config = dict(
    n_layer=11,
    d_model=256,
    n_experts=256,
    experts_per_token=8,
    d_expert=48,
    d_shared_expert=64,
    activation='squared_relu',
    moe_layers=[1, 2, 3, 4, 5, 6, 7, 8, 9, 10],
    router_score='sigmoid',
    normalize_top_k=True,
    routed_scale=2.5,
    balance_loss=0.0059,
    balance_bias=False,
    shared_expert_gate=True,
    init_std_router=0.00869,
    lr_router=0.00143,
    vocab_size=2120,
    norm='layernorm',
    norm_eps=1e-07,
    tie_embeddings=True,
    optimizer='soap_variant',
    lr=0.00378,
    beta1=0.95,
    beta2=0.98,
    batch_tokens=131072,
    seq_len=512,
    train_tokens=655500000,
    steps=5002,
    dataset='wikipedia_en',
)
Below are experts of layer 6 (counted from 0) of a mixture-of-experts language model. Rows are named router (the router's row for the expert), up (a neuron's input weights, with its number) and show model dimensions 0-255. Each number is 500 + 40 x the weight over its row's rms, rounded and kept within 0 to 999. Numbers have three digits each.
After each expert's rows: "gets" lists some tokens that make up at least twice as much of what it gets as of all text. This comes from a sample of Wikipedia text that the model never trained on. Tokens count by the router's weight.

# expert 80
router:468445456559466497493499494442474454622567466526558466500576460555443446444551456574476540543500534506475497461517489545529537582499492493478490495455494499465524540504541468493517482467559450460501510557473486486543509550578525404478440477521506565517523507535516545444460522538489469477527451461454536545492469542539451488504500479467513605410564541515504494499509531507510516482473499414498503491505545512498537536485512484489473488503555451515530458546577471470500494447573464422508528452535497468495482486519518460517487516494563452525414562458547511498563590426478403533420491522515479490516539494487444488462533492541469570430487485522504507503423563513532491491483526456506508522524478503482511459485539444415499588461476583543507568486578481472504490514417449
up1:552455466511440504496592446475466492483506441525501511526550493445530495476530485484516495489500575495418472447487502515570537505497498414441434538466498497459513551519529523455508580530430506504509459517530477514582529481516377451514505537547506520558415436504573600535532616457545474528476497504471456555431528528548514482456507547487539547469511618523525522540508491450484492536474476567444489562539490491481510504430502541521509488576514427471533518465491513474483466529490486490528525484516573519493436507515512463523539471504510569424485484474519534456456526508488510460528547553470531503533464476554418455500588471544483509503518444499535477519529557504609482494522413447503587484437475508482472506459563451488484463504425510492562517458514485484508511506531466
up2:534526464480457446472514493456486584460527591472445585445532489363511503460483512520481567489498488479547510399442477493488449527513518480498433495507528452483503420517515501461418591468486535509500500529476483521435498507476445491476503554513428545468505481565481554468532547526544466523498510441463470567567511492535445453464521511522515502559484550542416442498471506515481479507590469495407466524512479480462514455495480458476454486584563537514523606513462537521578518500552480509551502532479515494471500482466490494493515536465470553525516513505495476512509513596577437524453489561499526503513479522484537516455564495489566516502520532491459455522455484515500515504568518462519480577517528568495431543451476562512471570440466446507525471416539482474548574480479429
gets: " |", "″", "°", ";", "\"", " event"

# expert 203
router:552491482553522523471558542565477544547448512515529515517523524526534541495488519522451433570499551537514552513532573556510508524527500467507500475490498517491479451442485467483476425504503449555473520443501488498439494516513509551480489459467503609563532549500524534526483456549515478479513429465534517452438387451546504525516511488479540473548510512521441550538460554447543489471512449475453547509531469469541489393507480481476481539497507502520478476507446501499485563402490505494576536446454490431426462555505536503534493529476492518558493502435520472479571498473469485518497522485511483613405490576481473495507527554494485519444442479553350472558412485515561439431517481495497552501422505555507532564473518542498448533467511529511507540498527472569477416514524535
up0:518545489524495509361547497491473538522523509469559569519496460497479549500411484503548547578438465469492479511464547492538485445482509432492496453526414497485511488486430525497506494528507499532472450556517471538541524481483462515483491502560582475490523511515606469479588436555514529537488418480446509492474551464503489433505440476451510558562606458559439492493462503550477483531504468520478511500490503548435528458450410476541504485489474615468579509526474517532547487454483487505581528491485514469499515471519445461501459530519433495423475442521520555519497633523501456545520468522500470512469462487527492552503495440499518497486442545469468471540469502446567538503567589547537468557529458487483507472537507495452531424515491513501488494463534492511504425526548565
up1:505508502551456515542499400516523509566507476461510603442521573493456497522580454499483553512468482486514534577452485460553478503445504464518497503468523488465501566489463494433527528500569510532485532503516442469573473510497485562532459479505520600442555551531506469540496540499480461539470504480460536472503568464506429521469491530486497565553458508465540478525467513494429529459441477525465556485515462520497523456486489526451425541540485465435559541521536488502476524496480523543483492468495544401498513558510550482385561497544481546520493462541458510542496496504485483426505531427442438488451530487471550503476569508536483524557586507557425463448485454502415430518442483593485485496506457507533610489482480501544481476473426466547596571482519494488502481499535525
gets: "h", "k", "b", "sh", " K", "ch"

# expert 52
router:492500500517490468528496520501409516554446567525577479494494478451547539472524549444449523573511473524460512529522476540490476482486505462547599483477503491532492520473534492480504454525488538512522550522477500582458552459504475437527491473489538554474523475551463558534506494483471499418487450520490430582502604504488492461495539593478600518521500528510436501458494447502468588421445522477491472487494478525543528432549585497521452506590510498493496517479496440484517496493494458519504486477481440427420468454498472472535482551541479560487501532467453556485557536420492458433466547538489474521436446433430560553541463591447501487460514434527490510466428491489454514499485493512436476491598451510473531636488528499492535531511510531542459484481511494457491456534540477
up0:587535440538399429519440482528446500522438508510489584492491555584590504555472544572497516473562510571458488489536492529509572486477513555462503456540446457499466520534533490459509490562495552530512512540450574484527529436481434474529490535452538512547543485492489498501564525588504506457520409535506491489476577532513495462501510577470537498484537559539468440488478552541492526498513533541456461509489511529567536462464532495484499465553496509521520439465498481502481494527531472569499479435487479460428580459553477434484516450478514467403485474578482411492529433578474472508484564539513457482549471454423511525570506473508498428548474450515425529493568443553453538485529503461462510518531499473497474478461448464452489542454507454467516486494521480458494534521560472
up1:490539516482575458480500551493435548509513545466547525454568513485562518457553504488460502510495447457516527535491461507451523520509503597580547550486470432556447511481466493498518450563562480482508456460548579553454488532456548416480474565472462511462430552450514436508497456532467480559512500548517485562445485448540450487490512506402493479481465500518463525484519549479515604459421458543507478444521509503539519552488519585453536534411485535484516508427529516483516425568432396464529482480473503476557496536460492483587537539470488437539459488522519517484466438498500486502519523504481433515483540456579487460543555513493487508529504512541476543574497535439524576492518570422460457528481475455497516498482504460449557483466504460457523481541496470496447551507575507
gets: " O", " res", " ex", " ass", " o", " cons"

# expert 71
router:509523485515514478496456515499445547544443544446529484491476407415510555495500602494441575529555495499507517541586577578501474528494491486520465499454525459516558477480460524442528443540530492528441537534524520539499524491562534424490519527518502496511486506522446497572528476522549377450497468495526520587434527518523540473536532523514535489538460502444429551536486477565514524510457448512497487454492466561570536488543509509441457495531490465486477552505551450475503495494502434447507502465469479459465592476529407461511474532528538541560468509478443562523553544474487394518507482529567539497504456510489512514468438494508541487405514436527473535532463547453424514499453518418479505530530427456458517600500464538494450545460507557488524540504529507467493461564504497
up0:516537516501494519456521484519516540434505530542432479433429517378561425472474500474512542523555505545503552519486491545508550552579518463521481553481509481458488471470515519467480472482604498503486525506469547498471456500502484521485592496539612455499497518473504552566486450459528503494572472496551533524559517489522461572501542480438502461551475468493407508549538466496478461520564427497520509522456504589563534484514479538455500539477619487562501500513523507454407478458448484490468506517454461493546529475524468459489493488486504493538542485482483476407505557465410484471440467518410523455514465524520493500424494480539534511409546495491440542582473501477517527504516526509505520480496480487483565534514478459519456540508421523419476502440511482577492593559464524
up1:403491528489486493494480475467484487498522478478503546478481495491449499483486487497546515497573493551522477502450435501480495528536419477469537521533548493447518466453467570513566489491516518492479498438508470526518522504503527492474531512467476462490557497562467432505515434490515493474530502532519471603526485503481466465520552482425461531449454568469532511563494480695527466499468489536521535508498523482469482506542533443464517415518462412472480528490480501512594469544449462481465495569499504488495475460477433528469535468538540448612503535533509546500531522485503521465479563493474469510473431501552549532496472511458562536476480505455648514520497589491406522535470512449515440517597499519510522544548564580536518478497438562572507513477501515469439512549541511
gets: " K", " J", " B", " S", " R", " G"

# expert 180
router:478505467459512518522482562461451514532464489591470445515541421524539457531544540472497480544496510533517521513488490506523507524549521472557536445440504417445512530482460490465461475543544510411478564566548502556498517575534559472483534443474520494541511410568495458548503516458523507429516454534488448570547505478542507488511459534434486548411549565456466527538486505518543513501514515488453477493564543457555523541476486489424489566524453512517499543551515426453483566533511489485550435490522498434451558499516449421530549500522508514514501501503503504514536539480410464510454495461488571508531508586463532446457500554540458527428445474559433454478465494516537513425448513478516395459470502473461541610502478503486445555482545480505525463466546539570496463507504458
up1:526523479482417483505511387478537447479460470529424582452479477484464452556550464443539475523505496525548463523486473499568445489509466472513393490558478485513485523519450515517523463477517491525563465526470504560539451588463512451489464493536507563552509448478449430431485514542491508486439493500532495551560504528483543484484514537517519555503533459505481523508512547453509446456498487440553477535538515522457498567474514489481505537563525497466477489544477492485490406521502524511399495531542589421474502412512483536501532517474437476573554500537532499544560570571526459506461476443484470512511501432521528448478554446521585543565501443498478483505519522466532483505484456506521449446482499524436536523574563504488507502468469475476528551472555535423554392582513443
up2:493597466483536478482491512502506549537493517471524512413570458508497426551490501536542547574569523490471556461472570566534504444526479531514449527504459484466528488494524464477454456512484503478416528548568500537486459505534504516463475505498544472433521561549571496482458491496451502490447536492513483613521540523459529537526442574530538439514531415482455510523498497530505459465556457478472519554451452559521525430541433550476484487481520503487495519489433442506540483438481502503490486520493540501555564521513521502528458525512465455474551495461545477344470592434453507553463509529501528461557513528454462498488509575541471518438527494508536570481506474482530486533535548454495421481517443516521489479560529525478510486567487467439422494559435573503558500557493573
gets: " |", ";", "|", ":", ");", "):"

# expert 251
router:461509500431461444467389478494470499487551524533536461546499443476469528477478541479489425550550497491497440489573473567510553466471534501529470473519528385528561502508450573485518496490453549460535489550426491582461517582505489401548404487498509485577479541469491510521526543452503466509509479551430486497553477552528524496529522486500548514453436555484521471494555452491449475475541489495508483482481584552523557495517552448427491465534526492445476576496485520456446478459511464506535489474413510453513548419559513402499508524520559527484481549470439497491532537527535521528443558546531600497501462568560489476486491476541527454491477470532488452483470531429511507481479548477508477537489500552476539531516476577511461437505494562505490517509560545467578469451539525
up0:518489502519453553558518543555496537458485529508455394531552485514438444489519566503534473550487570501522465464486552496482463514481523448421572581468621498494524408509534517514476510524508559521485555508419517474546457457454506526423463489464477448465511537459513576531444490493461524485475495497521459531540531542511521511581497443423556489535485536488558392507492539436511518484483494543543528503486623495523568509554515516557481464494470514516544545520424436539471531488597509526453461397521433484483485498474533467541560492473510493509462516444473463460492453508545564473520508504477529489536489484501438510520462477521539418492520506533442532417509503514435502493511469509467524482528469453456486511506530581503444507484543532512537554546485452493515455514438416
up1:454497484502446472481486520514447478452576436467494567445556483537508469523475512520451525583443469528496498453485442486512557529469500520512501538509530484521509438506542577511498436457520494447503485465480468540582457436440483473512378504491534530527625477533602550511464510443542566495540503528456507543455503451548477497476501502504454499525524512484501515500445418388551458461520461466529602576568516455454546422497521557519427530443509529507574509489529507492584439510514463522482514406501487528561475578451502453546470553498544524480492559549435491491544488468468437556444467507498465485532549506525513523452496479512483500520529503530515516426506470533557508479525476439506478491469448546485456523477464522494493536506529573444485564547481515502506503552526533
gets: " c", " P", " C", " p", " S", " Ch"

# expert 174
router:509494484474528478571407566586495505530515474463580434545560482464435565543566512432507478434585507563452484513538499552509487470479519493505517541497488470490476498450394456448411433472582423469479485573512514507486471476514584525512506507515530535535460518511510489473472555543503464514466490579491485544451586477518517510588537545482583496477429506435442463441514528534543514519532443490532499515470501486477462493523586561485496463474540429511443519568487479476484529435560508522496466457506470481446547527548555488584458477476487479501498514441485498536575530468512512523549543505532536521478504522442467558446541504480521537500428470583403511484491534505442514452551499502453534488462521475551541505493488523420481551523523538465539533490545488504471499532517461
up0:506530453514464497394495488526413547578564458588506464550490535572482460517487464514535489496428543511519456520498463475510476473490554553540462496562547518374456556509555525436477479487495418473508424496491479435472466499539477435520495505486538563500462491400471532543453450509529582481486527521506445573468526533526460488493533482478550509528492549498498435452573564549488528486489491542480488512514541574442530494470555503550505531467531492513507534522439540520483578532451522534509476489556537472486494545488559512494506551454482526463486452447463584500482438435449520443529527506420550468558521522468502521518524480554514523437570476532546530420477523532587516434516508522489544440450465487511548540601476481534475459469459481488514472512480488502542525469456532
up1:497474462505507443461487546485561553493501521579520539497537432458484533513511446479382509505515512514494547475552461483397522509487540465493483553444522523489540575576519515590541497530535481494463521487532464527421544487497493520437469510514491470457512511458456461553512477495493431482456467520481609531506538457421501490508556503475493470496437502492416429466611473476567524522503461524508521451478477540513490481446456486471523505497514514531506427486525524499536507457568516508546524489518500464536553477534525508447328556454516503445512504462539457559500426555518509552528499570499491446508486454544496460525517465513534486541519515497547498522499547552486402493509536502535475515520529565457497462494545530496500517535506530486571518431462587580542414453548536
gets: "ly", "ed", " was", " been", " not", " also"

# expert 225
router:557461515507483460506515481496453522468496534474481500512515443492577543535502552477390592559529451503498499493586498550516558485517502463583520504510470481512552521359501524486488454509496491462457556533419441449465517496490504539522476500471533484573501485497537457561514490481483513490490433470491518548450453516563474490508462484508571505520470585475514579482462486525471475519487422473443472455418525546550553497504558502463448491580508521552536481522520453444458592436519488547542468524458463521493497494505475481578541546501477595516477501472528473501589535505490455557552486520520556495490474574470531509455552498511495457461509503555384514564443480474510437517454518464527540538431467488443526579523505472482442548454467503479531478492551484513488491575437491
up0:454511566467490452503501546531502525480462552480537486506472531489477587520533518519455461552551542584516546413439473448518481484440502524532552563469436458521499536436480495415502482496466553522524560491480465445460501461573542479460500512562485436568543524500483495524497490514550553500509501503470500538537453479548543459479557474424506419526526593514481527529486452444481516539476505535502564468440502498523518450529496506581418506505526507510445523473545555533419568472505481492555461482484472440513407527591509485503533480508486498439516486480506468506513515571552470508587498470518532421523528460480552471489527496472576415552511489555463546555550565457501485515452493425475547454473454501495421502577496469507501532498517496547541547574488579548539504522440465
up1:460478455455437534472574490497457544539558518491552522452509545502551530514466605540468524580494531492489457616492522525569482494562536505508548431474478480438510467498499464473515511461547524521424516568530534473478520492449612476435437489544549465433424533438542467477522483484507536495514486526479465508529506486532491473490553473467437577484536530491478475464400463461495457452516446486491492481520512517470551555490478514472490524522488504494493566509523531530505483478524450451451460582483516508511528553585479486541510486570420492502507478551471488476483509427445491490545538527617480488536571542499570510551511544483477470486510504472538515528489452532483536495507459517419523549500422536536451515478492501418548502435435492508568438564515556459529413536469482
gets: " B", " S", " K", " St", " G", " M"

# expert 114
router:554498482530489493554402480593498483418454492458479466540523559492482444547531521466470542465524526574517475528525460517557489558524496476504476512521487436438561434530438505397580492484562508534544516489483526558479495542532493500482443548436503505455601477559495524561462511517487518513454475570475463546525540495476581557558493490463534533535421575501465521484561483559523484475485510444541406442492519452481531466495488495501469505517507433411506466559550434487518472530475519419475538484535514466479482448506456500534508531542560499564491509510446553439540480492365525476509481450479554488467447501449495439507552550462465505491513501537489420511491518506515523522421475445481484513499451521480542542492505551498446485529539572518502511485482595543546534522479494
up0:518598517430510567534564513482508489524494442545473489493501467506443438493500491502414541473521499520493403552481557468469586550581583553507461432483524432460476512521498478474540515549511469489485503572456521444453585519459476494496518478539470464511571535470496457527469550465478497522510521541526504496509560504499458449569532486468513504538502462524503466467511462579484526532503523501519541469518582478438398467487552547536553479583502510494520451509507456449537524488467482509516481495547466541501502500521525483472471539495524401568485574512487445490524526435572557487490560511564470516422504466541456462534522485530464480497478483531499524487564499478556414473506527474471557502468496507406590439499520508542498513414517492525580456489427457539497458464394512
up1:601505513535532503462514529489547464550441465482463538557480532481460513536537592529515527463487487508516502490559443583545474537545462442534465514474438459578492432493467452488540521486446503525503479549495515520486420526553513442506492507527497474410532470462545502452498433510543543475470498465547519563523476516479448495470440434499444529406460590448532489465427549537512456478544453472477491485489454555527485498500417528516464522553510495509481547532546523571487583440494535499506515519494529518508535450495481463531528404474512579480475433475391524499511434492479500511452518384468494476444493480481483501528490554485593500525525476533518502557504520493458526597480505395531498515433500436503477499481451550532510493522490560560513475531524507491592468517534518
gets: "z", "k", "y", " Y", "j", "ak"

# expert 50
router:511450490544542487521466487534471531452533550495502461494624503482410543486551518506466515562463512565545485485494517523512445585549480446532450474408523536513551466424438534520524512529525486565457489535479480519550477514497582435455505542523526486424539529440503472491485432511515475469534435514470526527457430510460468534495469541480503495506511551532429446553545478512535574544499486483435524466475553538515445478517482546508491417552457438545519546529384484453499539525535451522467558478542494514507416536537494514536508522538449475522449592522451461479505481458438477514511466472553490506487455479425486515444563489510490476456499459622489530498495582422523522493523580500442512613492514459472497523460511484531516513493485519525476565522513512541492523531543506
up0:539499492532494438544498535479481545527558536518528495506566555478395489553438557489488575541467482510472511494512502523467525603500551476474515489506541519517517474483482495471558514461587483469436523553558497528508466519547478463502515542522496490505457467474547479461434486551503514553534465514444517451437554496490473569427521556527482521451505491472480480464452487490535564520527431530485550472444475520544479573485557503444460478551475489449534614514513516455486487535483500571534398520507448507520482578441456466521511530485514524488518470544422434527491471539488412591509492483528462539449534556368450523452579495442498456530488481535430539524440457521493561496490520453447562524456437470475444565490535516508566501465489548465492527498527519449448511536507513
up1:482468543536567551501523527598455496469535468504517521516486520453565424450495527495510472485511544486514494522415547492470502491482461489484503413515538467481536529518378488491451478560554488568526520540475421504531454472487554438518488526542509492480524484551486525540536491505509525429444411534532569495421460514487463514544470542536536495519521468521479529546499527546534483491571506505518477505461467535531531461517556562482473554537398424518510474516448479561500500427503474550498524429465504551489448551459473494455488518506495470518430501490583450469478477532456534575461457486540487494579465508459519509445480531427528519508527493545506517577544539505506515472451550448504537515471383486525544535512463391554503398570541522484545516530439525582507490541518515
gets: " ", ".", "98", "96", "97", "94"

# expert 68
router:573530469437517372541488502513537421520437532477557445476481502494479590461537498493494484518557519528502501501512498493522553483556474482503499517520507480490512463469417444460463475513531562430460476553511482547475486571523585469577491535545507472497452512483500502507520400480486514490545505502502520497506510475524490550556449572511556499501442562487432473449418560491546586551482483480543524536494463418452470530510536542443499486491565439457546468582468449458485489512517467503466486491508458523509624492530467501537458518463565559542494503504475581513563500499475532559451535491508485466469505497444458498442519536500512534486405509565497477464484530492421488482477492550513497486411448386501509516472491530419471505483485531452539561419528553497487515510459465
up0:547499500496480501490529542448509503542467528472534474514514426594479545526465557565453475455504470533489474498474463516473504418581407455560486459498494467534502513471494512538486427470534553568503476425534542455525467429466481491473511498498484580477530478445458433484527450459455457456492520558517573545491477384503570475445511530506476461510509508456472584516526447534561563566572504499474484572495460488468500545502478510546450500523535475528460498517483471492552494498565481544533490489552511501497489474499536468484499548566478482552522460528507420506472507509486408463436529474500467501486518508467537540522467387540543489503472467497463489476537426494470524527545481569537459492487462432443453529547396465509513498545525543473489606478527595514557445563496559
up1:496496530482494522530535525432528486532435544511553530497525483479540516480536550523522498473500507482533549436457516551502541495555522502524535518453471485514494464482558584456491461510516527462550486442557493501532537450505483456470503463429461454535451432475444489465472500432484460485564457508473483520541486457473494519400493497504491427519491490413492528506494579444506476486540492527486510528505486529567526498569619407470540507533561528461494591543524446511544574569499420509489566482571500531504545521459453485486439470437482549494412460533555521480456438429468530525437477511450519488447498428450477516511578538476477469462513493536555501480457592527498517497544456544513457461492446505548556487457424542489539531520614466472537527488522563515475535531461441
gets: " was", " is", " with", " were", " are", " had"

# expert 97
router:547456483492484482524467537537425527537459606425607482473490485417493472457514521519465555507511437497507463545531546552483500565511464501567509496422498506534457526416568491441440472545527478480510523483438482545446448525474460530508539488468503496559502487532483463544522471462467491481444452508464492481537551482599488546504419545437540530534493484424488469497470494503510523532489468423555503480536530554496524488524532599462490538573528467424564563514495562483515537490488474488562476482513494434453566456471531486485537506535497553519462502458474501477518528481515454510478542490581532506480524496550568493369541518503497461528500561531494538522407483513478508458457421445517514499477502534538543499378478547548464538511500568464526548463508463523542480487556498
up0:495522503416531507488503525487477475427544444494482514570430459460448473557468466471499424431526545494541528488513537544515513471437538607425512503482474508504540496473461493565540497478548445477451519478460451662523444537487504488492476441495428536510548493493445494516535444505480433499512526439544527487522518491524524510430455509440503488467547488470507558480528512514528462499587437493559501530566564601522488473553469505492497500553551531503496555492508497497525505509527482509513441434490461476533548534466490488477431419521494500492496505479491540474463579513520578513481508549517477495517471506538442435588492559510554476514501534528437472484510478425417490525482541477464466478547534547525476542366458530458499519416432524494439497487523533472508439533536512
up1:522455504564500473452489566539488526614524516474548445522458467478474528423475501477542525503501462442533508483529524502536516465380520464507476497431530492444526528441545466429538541522496497488516509528427507501529457483444535457505502477495495473557469559493437588512497366458527467544440510476461452473473454460543574532536490561528503478496573485503534528417477531464476478484516531603549574491451523520524496558544457585533454543515507492452457533535477518513475514498488492469531563550452552437499515429479522451541553419519517590464478499455475571510476543495574542494523506460526583537478521538530522475510464480510570465497527491520521540520474545431510550495535545516487513483534527520560457493451469498499454451491524476557479552453509415489507438480510443
gets: " ", "\\", "ü", "ö", "r", "or"

# expert 94
router:510518525507548394492521575580502407538475460466505528468499527545420517453526514505508545416493479522477504532546553541454513493506539481584504467505588516477499469530455477478422420538502563422419484507462475473484591480520559479485515466520517483543539348498460517535454502536514509438411480573448494499564568499506481544489526523482528495519513563437496462512524513492524517583527506497510461545511520507490418517533521496482467446502472468492468517538500463534560473542490479504496469490484435444445562478538481527511530505542505493480497509460434494513484482480579508548505531544512501576506445460549470464551502502464492530454488476570447534581408543474510556402476471531550494509505454492477496578531493499499442536436499548492456530510523518521424504564512477
up0:484500518574517448486547498553505462473474455478481485558580460503483469513578462512512522431469455500474398529530515477474506569540532446499498471508489472488421489453546509445528493482438454515490517432511508476496531476464464523506563512498530460484482439509490513491517474479515477441441393504531456518503488504482441423546465510543468502475568572547478533512483524441480528456524471531517545533497559522460480434462545485512455526489435570479522518615525526442537523513407548575484454483478513485485595495501549559601488529463524516519450527496456454524464493478447507469515537508430495495453502591512416465455549509462540511495558552548516510534452497538519509553560515467589546534538453469529455564506463522446454482470508560527582523478470547524521488546405499
up1:492430545461545519498495497596539466519469502505502485505530505490431576587507581427524479517499539531543548477495462496529547453470448565513461493466595541541537484576417511516423480505521494483457519473489500489485490531571421500502485495496445582494591494505488420528459536468484506450470581542399495464567451482495514484472478442544547459499493492455475538418444500492491523579524492536458494475467494512581505467541467556527532573473520475535550519421524479466568494491478512471496532517535477459469439509521532531612471471505522479516469520502496474495498538478536520447512496433427496558579496449490508449533483432485475485501497455539464455564473495506451458474466519500490459529524455557538524507454465530491462495548553517603456514551535470565444568496485463
gets: " ", "8", "9", "6", "5", "7"

# expert 65
router:544506445497486442515526480482474475545560489486506488536505408477529494575448513505441479562495507560510516540521492512528510533560421424523415473520518456490619531476469497449409518548511539454543487558495469527518509522438471527571498479503507533506511498508519448475556483487505486426524455537420525477451546545590472504527522461498551554469511522515524451499534461451471529455535472434490505513454500526506553513479527551465450553530539479468405545529557499505556558473538479491548545469467478504510508484514451496440472516579499524474506525482418489475553472512447436601459491565581547463477493533460503451503457489495494448497404428503524433539510473421495448438542491530533559532475468523457546552531491535507548510509562557466536488469546551502529442511591487
up0:503511501458500499526491470460455450546498432474455495474555484501485479534431483455523521541467480516473536458512489509530476511454493408443445470504471502516503483469503531497528501531526452488531499524447436527597517455528480501515451519516478491523545387515525490496564523538531511563445539563439472420507513467512483497507478510532468526428458546468531457577533545563496475517524485464458588512537506500575461522479479536501551487413505428453496555499506499527507533501438463505569509468421489462527419477503529506419487431520495500534497519444474556470583544507568472474549497488499583544456529535535468535490514533469649475540514553583515434532492476529545572460483473503500426515597559532440485459495476493560490441571532527526531511413468525488501503526540453
up1:511468516444463496473500479527458513571520553486565544456458472465534511467563506501535518488487517498548425535470499467529420478550533414511506469434418549426494515556542477531477523495498442499458522530494517460466507471437557499497415511582567487468413516498546443522506564510492465493468488539575470522529541534500486539523513500524468533496468483498478402555508468502487453498465473437528527455525516474567441533489436497473467468557529521494490423507538493474473479449536502466487430462431531421506525550524527472421450545529475534407595488504485545487509542502429581479444545530607459519497487485499548583527527451542552537473450470447472426509545521511514497525541515500485522502494476523561520543553522518532499486528483465461513527507538580500487435517583412
gets: " p", " P", "p", "P", " Pl", " B"

# expert 209
router:577495521567558504442498542624460527492453553463505460516511496498532511506517562533472521492525473464522513530577517529519517476477525472563450507444557489448498463433471522456545412546543457498463462477449459509507486444515513524563527417457520518519549496521472496558453478492436482521503489544509419535425469581505526445558479502505450476515513513488454563539479444524514517501441474540505452512496466536433562472525489467464462479570514522519542589523536464503503483493534513464487470531528528512472495493562506473541518507541573541563518495471478518526578504502494454505480538540515547482441494472529452476395563509538450528415468469594435465468481528485425473484503500507491410520477448511540511547591472533464485511398572529568508501500538529522517419564450482
up0:519447481545502491440475486512510470416468498492487480465494450486466466557525576493510489481543480519531406549530507523494559443518506443534506518564509532510469426476502514478521477516543409524541517445443456518417501461494528486560557527470604534472541494551528538509524478481472496545453492555516485546567514497541483500496506486495492504545462499516468434544586473556609519486522527442534470481520530526456562528498457470509555577476524535516566538559435488539555511478530462500479494493425586517455426450525473540600548556535478457564492534439488457438553490505461440582496528431455485511431429473491464510453542517529464492499481469461459448520464527529480536514472560389525473484415508526597469455473512532512473478448522504483476548466532515471503490465484509
up1:522580436487425551475547489551460447525527519502533526532498532538490534550481493468516498501452472445461544431550501492500550448516501505504481456444493536524535465464445552424450498472451543480505484499519460511527530533559530545492533490541529457431515508547463550539438538516504523488485525496553462487503521505485528512471518460430527508512530511558513571461506474444537542506498548516402487486487632507564544496478524532441488556484448572541525549517518506455522460449531475503536471512435461588532424502543474514501442471519543593530488445475474514469531542489458506507540476602530431454462541500513551538465503548499503523456392482524478539501425416416481517477510502458521440479509460529513496512559504555444513477445523451546470502467552523445548472464382557
gets: "ar", "al", "ur", "am", "t", "as"

# expert 215
router:503485538518475389501563544571485518459442501488523429538533411464496460512565483522479490492555440466483522558484476511530513547570458425537516471459563490561511510480532477477500429547489476427507546552461493510549547598446461484503497448460496500551484511589475498547494538550496502509379470446492589537514545526444534558528506523519590485506499479452481502507440484483508484485469462522533495510549578489524473570511490547471464456494497429490507465541446522448492504517491517489517460466394529475418507522514581493474559512487518478492507471487534536480516443473503516468509553502590575547476507458509507513388514523539474449484539533501466504495454541529551493438516485508583533505485439523481520529447491500476402503447524452454552522474538563454503478567535518
up0:464489506484565506440446550501504518523482486478578480492535526510450551461482505457509516520489430571448593541507452460493469529512479482457535573516475543479499453376512504534489579496526531518462548522417480486512482494473521569504522553483480458515555492543529530454530504473539497459581481453438498439560506522511535495468558513400457431543505584490597453525465497508460429466455482503472543482563482508467486433515419516519495526493509502492549508512519483461527492453518456447538492502450422404529474567474429469528579473418488482486438448545447482565503478488500477531498590514524435541463452489558533508437484465487534507513527505499517514503528574566480562503502461475536520514466530530506465509472468574450478498443471494584556450478456545547475484467522546
up1:539500520506462482508511539483501461479525524536465489438495466526502502494581473490466533485468521533485522462395556539510452505512467543584437543507485532554471569560468475515528487540464448482539553494457415525535558458527481489558455499564500537567480521518443447567483587534561497572461464464478500450505498502465516519548492499442460513458526646437483503520389511511464557503479447518485458511524395518441514530494522536495479514558506493522512518527607433440445420510463481440514471503472525486531490490481504448464495503535479488492513507491411507519416513476619519555469453521462511519521539449499405516471484508529518482482491496473471525489551521499554526426502545504523516494500405486434510504425465541459504496520489531455534578487451533489454474537486550
gets: " ", "v", "j", "–", "a", "l"

# expert 196
router:502441496567538460467476511542513455495540536493462476516488506488504504460589500519433497516501509499485499493498527529587598530558514426535492530492506540519528420510556462465521473471533478454484530471531589529484510471504499425527510492509517494487555417582529592514517490434495438540510481532488539542574481476476496442559532532502452524513478502462556489468478492489477448471420490499485419512437551574567408500481603466418474565527490412475571516561433496445524559470505418502516449525486519549464484456509492497582559464464504501502533520477526536578555563441517454481417528446496542488519550560523468508482457539464527514481481439480529524546426559504480507476525456496494498487469523476521511516506504469471518545503454550494464584468543481532524522484496402
up0:511537519578477458508472513545492472451544528506423580543517520507502501523512422434467485514516488508533545474482427495548508479509515453557521474531481489469532490522540491395452500574537508531515434440438461491496547544478528540529460399466501417519509524505499491507472547492541455472510534448600485582477443497528480440472519444443480469465506526506510519462537571465504479445455555543512453441463537440482494411481551486471531476522508533515468463520493444521488577540541512453450433548519537501483526477522486457529571550493450502482511537513538528582536509466522518479529500457427536469608519552528498462496495549460450520503555498498541597570447541499510477509509561427492504511573531450477575554596467531518483502458544496523507471477467499457450427520465437
up1:486418495466505508510527503459522493491487411618512574574461468486489537585478516459541564578489525521549490542510524594529540548494492555516497489451460517518444552507606442490478495473437509499481517561515579522539490514489463450459433510545538489482542462470504582525533484515468528547422444534489603497462460402521463537519500458425485462518449469531506468543472503502502507469510489538453471509503490462482565529501502513496472500466526537539464434500471473455523471504440448530532430448496468518439516537482471542507513564519463570468515538525497480542477462438527539469525434505491493521541511497520548465484537477428438482501473465521565500423521518517531460442582496464481571439547449529475556521522421466451515491447535458465506561558560507541453548488545488
gets: "\n\n", ":", "|", " |", "==", "-"